From a checkpoint of a small mixture-of-experts model trained on Wikipedia: 6.53M parameters, 8048 steps.
Below are experts of layer 3 (counted from 0) of a mixture-of-experts language model. Rows are named router (the router's row for the expert), up (a neuron's input weights, with its number), down (a neuron's output weights, with its number) and show model dimensions 0-127. Each number is 500 + 50 x the weight over its row's rms, rounded and kept within 0 to 999. Numbers have three digits each.
Before each expert's rows: "mostly gets" lists some tokens that are sent to it at least half of the time. This comes from a sample of Wikipedia text that the model never trained on.

# expert 0
mostly gets: "Gl", "Kh", "Ge", "Bur", "Hy", "New"
router:541495452464443470489455484505534513494443633475498508529568514535466431594548600458529485566551403468453463386515367452529399459493481481475591499438553495395463446562478525545481508514553453504520534516543437480557463505538466515514466493582573545471586511530541409390485473479516509433578504515495429460498519532600512509508487499483578491456509490475508526571448457372480414512493
up24:458453496511438479456504580505467513458455538533459513472498579571472362532466426436592502537576552502541577509426524414497550527494509561495458495479445522479559572478513506500517457442541530529507413485469453482394576559457587492531522433465647498427540448574548512480435562527452466529495490516545446528447523546568376502547419462528503482539472574440619483531517482486518464449442
down24:532466490421541533517525599430479495460538533438385519489550536446518461482472493500495550479467481502473492465571490472444449550496498512451493530536608519459532553460534430443462462475549535583584443584610353498455515541541578451500510527467397493524504554545497462514563453560490491474586476489465454470508556489453533568525391548609542430459459537397578428506462467475542410486467
up25:562370488497522473434446509510495484549548476453421491526468509502468500485555575459531473485438463540525471531430562528529435459446496469505537488545587522504560473513483421516496572532608576488512459523541433522451556408481579495586512548502509511371565514464465550482464472481509488535590405514507549405520505433462477484481441503471449619648569524508556491456532444596434578495537
down25:540500457495464449536550601487441535539481448467498530508452570481552464549475463444513519505532600456534504416558450514516571375541525538607557518475539527512474519472421590411470458437526482529431595568526557491452473450555557567484444429467580504522487520541415508483516452600476462443445543502556525449465494566491457494471613525484520386470459571505480471515458465549541363493505
up26:537552512417475503515513550433507542534502602461460482487534510500491501526601427566575536515469505511455455561433525455541530448511528544491417428498387526503428543566543551490554456431527489533389474583481557514484564453447498480432559481515501457478531442483580448541481433515387593518428514444510419447542423551510496457562408417549451492484539540444433506505550504548425604520559
down26:495521505490489526469551432406527516473482507554502519391426585529410582561463519513525542537514544501515335460431474479386459445541500544449474554510532490498552488600452525570504531463511492544555661522527439518485524503500577500440455423564514505503506461405635523527454483466509531577538495477476560479463531501556496453550431523464467477508533422530397540492598458499500522490469
up27:469454563557562492522482459476389480491556428562479528445485489515491596523509481514576539424559542473470518433458519498507450523565480514506564471478516507577477411453434415589521477617463476508439530546473606439569478508487550414498508462476431447482456438454464499513441537443651517547543541433521523468470499539531433568503502463453490566479491541516540466521404508591354519524549
down27:489559484405410537560616537348543621513536520434586513477561512596508514471527459508526499488498526462516448509512460464517459565453502472473542480443544421495514498492485391544506422524466509488616543512515476545546515479444475511511465488465563571550517568449554492489494531507385496467582522498530447493550494479610456538500531487503517498507459485367540631538445468491414468437531
up28:542512519549579508593539486606497428440483508514401394586522482518433540497428601526510542553537472532585517511522443518463568523483521553441431538547455482470523422428457449449619493508535560414485528539529517518407538502473507493520604471522496430505517470488543479479474440520491529530414517501500444437484557500389557445440497403517568474583519558522514501458476523505469400392471
down28:575532528608578488488557446511524505464492466412456484434527357604459501507515447539506519417447463502521519551524535431520547540606467503403444563459496577518438484527491396416464483509577517492477534469632514504498506538438472497497531563570523428475481564538475460493442495515448513523400480466496487608434511515430499508517604469491514591551574472444521506435534434492490480573508
up29:583574489539547500492548582560515531412523394529550557424530445552458486505462442518562539548420569529590463478459402528557523423513430542483512418499555489506479556532430457483493401398506510547456444512489462570492478520460484452558470438571527462544416529386550470550538540534449517506539475579430470561498526488425555441412540524520546498527450473496511581426467608513520472510512
down29:516500489494539412493518539544493454559575492498471532506542494467418528514494476503509634479465541526422444366418541411495406429581487500411569463500487512434477526521461513690529538480526529470438358489457515494499461526502555556485543530435504584492494536461449533500513517526528566487544437558545504533500461509565515437577463532476483461453602495453480370480537475499496453483499
up30:470468436482520486460464520442449502491518551500430491540575496495530496452491508557476524491498518464405573379439506492539432492483497513512513398519490468473471461561515522542519453515550536433633529543523596529490524496451509572498547447477519373426519467403455536539461553503625497609636502582543553572525405510499517494526545543403425572494548579447500570505521516473525456460517
down30:637465493550468499403457501487462513490488513448611384543464435459547437442519515511473535491479456494558440482509562504465525491571527564635512582513449508448498464516563518534461591573559543563457528429542500495524513503376555509511467567545436494423575503622444475448393552561418552523522523444521442496445536481550552460534472485522497468530465476490516474428419454530520503541486
up31:463498533453452524537521491402523532497445473448484467437480482524519505544527520416452540508506460630516462488395590452538534463550447478587469613548549488574531500482447520500502562437402552542542534466502515524553448489465518538481426429476496512443449487412509464596508439465608543587535514549589525533514517560559439506549501558488453475542480524497449393453459616415581505532434
down31:469467480475605541452517464427549440449539522460585455493427497496433446531491569544534576507494481471517503431519498447529482455403558430518453483419486523514466522536478554590521470440472481572558505555555587476532471448420407556570570444448509531454539473528481471577451520483552572506520436492509537527631574529558584448491468473359502470509447453537517529607478500481595459544530
up32:424458428551550475532506515485476466534547467574523471530484596509467536462574485504447471438453488435497467533437496441559547506538537427536550391509374450465492405483516477494564473499530463431481496542497585535479570430469527528574414501494540437462488579587452561521554459568659434468498571599492515497516457487522474529574592440488495504497447584557417497483470545507406505511498
down32:557451523458538541497462441478471509606578473550622483435395511505459511499531498511452505437479563421515526455477440493539446511509512492420585495443577408518520489509492512394481479584435457498487479543451488530540580505464479543503522496576488452497552545453528480419482569581531514444549508563542456390516490516370590551504522443452453481489549472612374416524527503486552521547519
up33:503486492489498516544589488498494519529524589553483481520563591495443381480433477480437436457447454494400628556558502536457450494624496462438482469476430468562539443615533399488469426494478408486455489538482516605555489429554576458523490527547413489492503488476445502460486444544476487641507552527452553579499528506578488466483559489526506485547565466516527583498502548560548509503539
down33:416587465474508451468413558351471524458512551578475582568420471473591590467507481391433502516416552487481522547475513489478405437545475505487449492584499475548580501530533546575494536492513503482481601452509586544515535511452534484460467422560484592513417463470465513486489459373447491511516515514535570512494382444461451529498451487530491592553471530518533526508552470553517471446471
up34:516487508478566440551518509488446533485501491433417483590548484414488554463405483504514473557458535563525511442528489500392485516427509477429553426459470536519574493531483528531506406444525425437531509414525444552398413530493465531500582527545471510501506442525354517511586569550466430567424602554469483458426492484486517440495524523565479476436553610467580522462537530567558487536544
down34:493436510539531542457539402556506409493499512496447476581507474461511557519531480471518503510466519574488511526515517526577478530474581528584506462544454504444473484448577530495580571403516604447558536449559513548512386497542520438489512544554491442497543442558395515448512557509499497540503489384466331425453476528400597501447425616493476461489466494529487470392495506520534458516489
up35:491546598435609510516422526517482475542507469521506483493638428510514568475481545442514604527549515523495495420525495502487551524504574493490470495491489468605492499476381400482424447504472460430450531541530485447505471539595536430472560432488468545603535451488436473535489521440630447518460499501642522515439536491553405528527495502583481505526579509539475496424527501446418492529457
down35:578526488533559433478551560561519498523472487615469467475622527580519510505527454542502482499570551504496570423543499544503490476430507582526463474596495438528532506413488444501493462426429477444454509507541524483555550435566533463436459464536374489481560472435451478521567589449573487502595516505522500521364415514606480520425457378567481503489505482504442547500440448519515546517480
up36:486422639466546564548417429540504461543431488477503458477448381529523583513507467599444523565405487539457559553486468479471488484486541548449544541478495472530489443567504547439482543522503537534430467529486521520495676453573452549534514455569501487496520400541476487499555469457497473458525524535586443522460477495453483432466475458490426509558542616493544425493485509593506470467386
down36:501500456624568524551519546503412449465489533523470523465546597533472502457589501596581414537475577496444477593480523488423366466541524485446481471513401576506510496551450602620491517514445551457408543380427536544420384506523476476522499562528506515440524501533595500503448447465501507514494494465521476412480494509517504479532543530494490567494456414463548489547507535494507538458552
up37:538525495502483503516485527512485499611460455466469566542474511515586470481485542475454608459430453544507553518414601410516490501527495523570523619545444471504506543508608526497485473511469498452500566468495579548602409409485520592501425530486481466578540479495522413491511549505460522476519535477528421503429442517440477429456530578445461494484457608407520435579568571453572455461423
down37:453516540497543497495522519535412451516566507481350513394450485443550472521413576504478500517542481509469540477483524475540549460534500481476460544497522491540412541413520597414481409503462517536524443456516434464522502448489482418499566467453638609481454568520630508491540414479583527511473492508502457503506551489530559477482558617455466606491564513404489566552488481478506538452549
up38:522479554488564486428457523548492513495464426536529593531543418499535582510506505534468554544554503436464567442463525420448482567516533395519447395470377391555535549415484457473492493460501490444526587533522518452532462548544549420508551435518396387553396445456507519553437541500536468538550526526555563468475493459479517535501467380525520473434585442502483508462504437559476482537542
down38:537566461518430450484530453475526480480385558616427567516610577520441539525400530513514460502473533480480489532446549542538565409385491568538497472508405545471517478490495547517519494474527471437406490559516525520621478524525547519404432443470458447586520386511456460504457498454521492465579534503464571588503470500509512558534516457546489498487645487574480555485546491502454490460458
up39:508426519571428488538399428447586499585444559478470535570415551509451523468396495466486564570454473527527600456495510558508476532542572440513530525524545444577499449498488504502538412430472557546521386531473459531520484472533458492430480627496487447499473520594538541458473491595427487585476535620463511527502509488527477489486498609508538533500408482450410529495549529501530454416500
down39:401486505474408576585452503502567559506462512551450569457450499486565492596524553453488467532486598511518499498487524408466447495504508528483586538495488461519386548477415505590555360461432471480469573526528507462469465488460481519521486453476423566501573547420548519529554519531485562528549504528484528528412511468622446432431639521581475484490404540477509441494526486465472477541516
up40:506598501492465495380558480480513481550512577595486414549469422504426513520482593483510510517433519509477456556498443500511489565515495449400555500486490405508462553425436464470561503448476449482503469524511539522429552425518545494481492530488527497384512644536459581500495507558550451486457463521506571577503397554449467479591467581488527561472428462540579477482547457476520474426375
down40:600527503456336495558442519579566448454487524544499523424587467522486502542479467490529508465502479525496555412384522496438536503500448558426554569506582515506515442680420506546485491474531511527549594587452494496485526504433487471533437432586480453443515503439457515528501512525510520511503502553444497506552506533464539562601466452497518445434640491501496463499454537481516426539491
up41:557414530579587430557469563440507502516524540602470474535552397470429551541420588475494478455505557468474537556499494561513517541481575476390396473541523545468536472510451475458546449441450520487463531543528483473495563453478507462514461490590451480451443500432445551584539481494476508509525505405492586683437599494516553514549507469610526445529514531517527582468505469535482507498492
down41:441452492466527492606476533474557551508476468541527558549473431445549482558413408516475494516494472535499552507422511500493526556484512484521491495612436471476572463480479545545549525443476483437462509530444546536410658449542522505440476464608436414465520467419432440574432464540503481498493495487510538569445382522421500467586472512543525512524521547563525432480623577515444411502481
up42:516498439473505515536517504576523436512464459572535512474529439534401486512459522448492423565462525593485549510366553556561530571585559561481492528586506456487528462396445422433509536405515526471484490510552473521464517468479485532459533354577502547488463435475556413543472496498511576479462486484493497597411564549525468491572435450560489402502546549553463499535553549492558454550410
down42:528520539472523525494583439518581494520506496465479449478421573587457409485477548592548497501426395486436433482561468501475546531548434420495479489457411574543455493532441439519525532495600505525498513545583504476474420545420461536519526597593547538500481544501558490488511421523420524539381479436552486500590610450513595510544431506490483512512598429504443465521478490479558438494471
up43:441484543435523566561428423410418473545549510626558523478574466499515452499484540431470671500510616521506497432534464505547492573479548435443497368479460434540545462445426495541472420430462472498504545550531521532540514508540532464457580472505489576534418506524427509513539463508612490545470513536538543500449464492529448501489543400537499491500565430569498573476453530463517534509511
down43:392543476412513454516496444489594507499533424559450501481433538548550518574467544414459595484461546545508433429489519531620547479542534509465513480481484513526479460622528496558499510511512503426498432484496536522585442468541527542496436498539439520501556483456463498410486464392466493476573550482511458554473391511661562543494471358534479462501600510542523511545445540519538480487486
up44:545449416470528493500472509533544589400611503395496560489476464557517489486431505476477519549417553550577534482529465470529465475533543469535558462457573549482529543583542482478475382459378471493542483547466461566416463482537531521513534550481658468525486464526436519515509534513496433498459499521551399492396446470522489420495524403528542538552518440459457473538464514604444425504560
down44:606480497538479506481495596489495466565527465541501493459447667484540463508501534604522542485494510490498525487504458453524441428561521330529505487481495570545470485439506445476506454494450577495513554391525527450570516573456485558470523563564540480450473483517522553564599630479477511502556493514549476460345474519442431459472467512448526413513530458500485568465469515458545434450484
up45:588479571579563482479445536492546509559488547438459500459555563539480391447550496464559505490458458582509526564466502482486512478615486511497502480525503567523547473490449547498542460430536434478445484546450590606521367444520431415522535611534520460487592543553464518532519433551589426464451549489448536591595493511445495545563437484417486473485484519519468442497514448485409532441480
down45:502477513508512473425457535495398487480402512540477499480491572503428539542488517564482550523518506534510631503512464451515597568591464522484396526538545548471460521551491525607455531499531480472512603502555579489526559461531455481460528553514358463476503532490457516425449497438400564569494508488452450510423478550564432461593525526472488485507494483525542419432491400518634588470499
up46:446540523473430450529498470549371467595492583526530488508428503509423468490522507568454544505530485506510556439444524567573471546561383499493482432531526440505486529576425504510572520468562526450556527528550556564522602491480534448558501526440567549473517572462510548457448512391529564502452436409432430498453460573535437457479436456506555548579574470550438547570517504537584540447491
down46:512512503498615518530497365356382560425513519470572436477420598553533505461449495469512535456491581534440419433488472459459546491602545408482490464488545517481540495569580568541477535504557531520496615546581525466507512553469479503502495531586499529477467470436522488488491483495468453462532431449527431463613467499487568531555563487516486423542591466524520549558468462501556460482511
up47:502485509570475352569528415469471516514458383526527492470479547397431592460572393582551547520501462458504476439385556458526428523448555461556494509594476563516576518531559474527543496454525477506600529505510470551555521554484505488479467502522584550468511421459459404533442487489528541603498570414515527457550494509521540520534502483499449566459508486421587502453542499507433520499574
down47:485492496517545623509410528549401477513562604517395499408410527576541462475622580488432505524542510481481493487563497436495465539479488530468499410528566517567477556496519476580484461499461449519494514489486475506485561495567400528496515409484544509482575434523510574456616384533399500512499519557517531429458558501454487501494456525484498497484408458480429439413516574483494579539486
up48:461411544534555549448450586391526522479596501498547503587504550562509516479520475577431547497461502520571561433452439545382493490553517579510548511513451382509448482568445404493565538483448444538492502431550537557603426477488535411527474493529497448491509511497466524560477614570582507489518487525579478504508433495519470521522524477508489407477467490365554506500586495527479561471548
down48:434405510411501486498492466594449610486498605462529508445573485436461570425500498552518546551521553506470460503468542501576418484461566539474552543492479475495497527581485512596487569489529476531457525560470546493491442567459512394449463514540508562489518510516622405473406529504539458513378520509474455466574447547491451537509510491481493446468458511625451505447538381520492613499477
up49:467521482383569469403470470454526469452474537441434543574463547563610545462503485499516558420492522454401578561490506491512418489441432472486528510496474517516482412590473476391490536545449545494548459507525513507499548455522536499454532434531583507379512522525579531492559570587415500467554508587563501515453443581547516498545582468555499579439448581535518506468537551474492527448414
down49:392478479504478438520463580539530440564531517519507446570550478487501515466588480518529537437551521506478441465453503470458500538432493488534493502467524505492503487526486551569478473430507555432397420481509570474536586490491604519527478520468519426500466459583442442483375540604572523414478587478546468489455533522579535518496525553607508551498544504626589423472636503467409521479509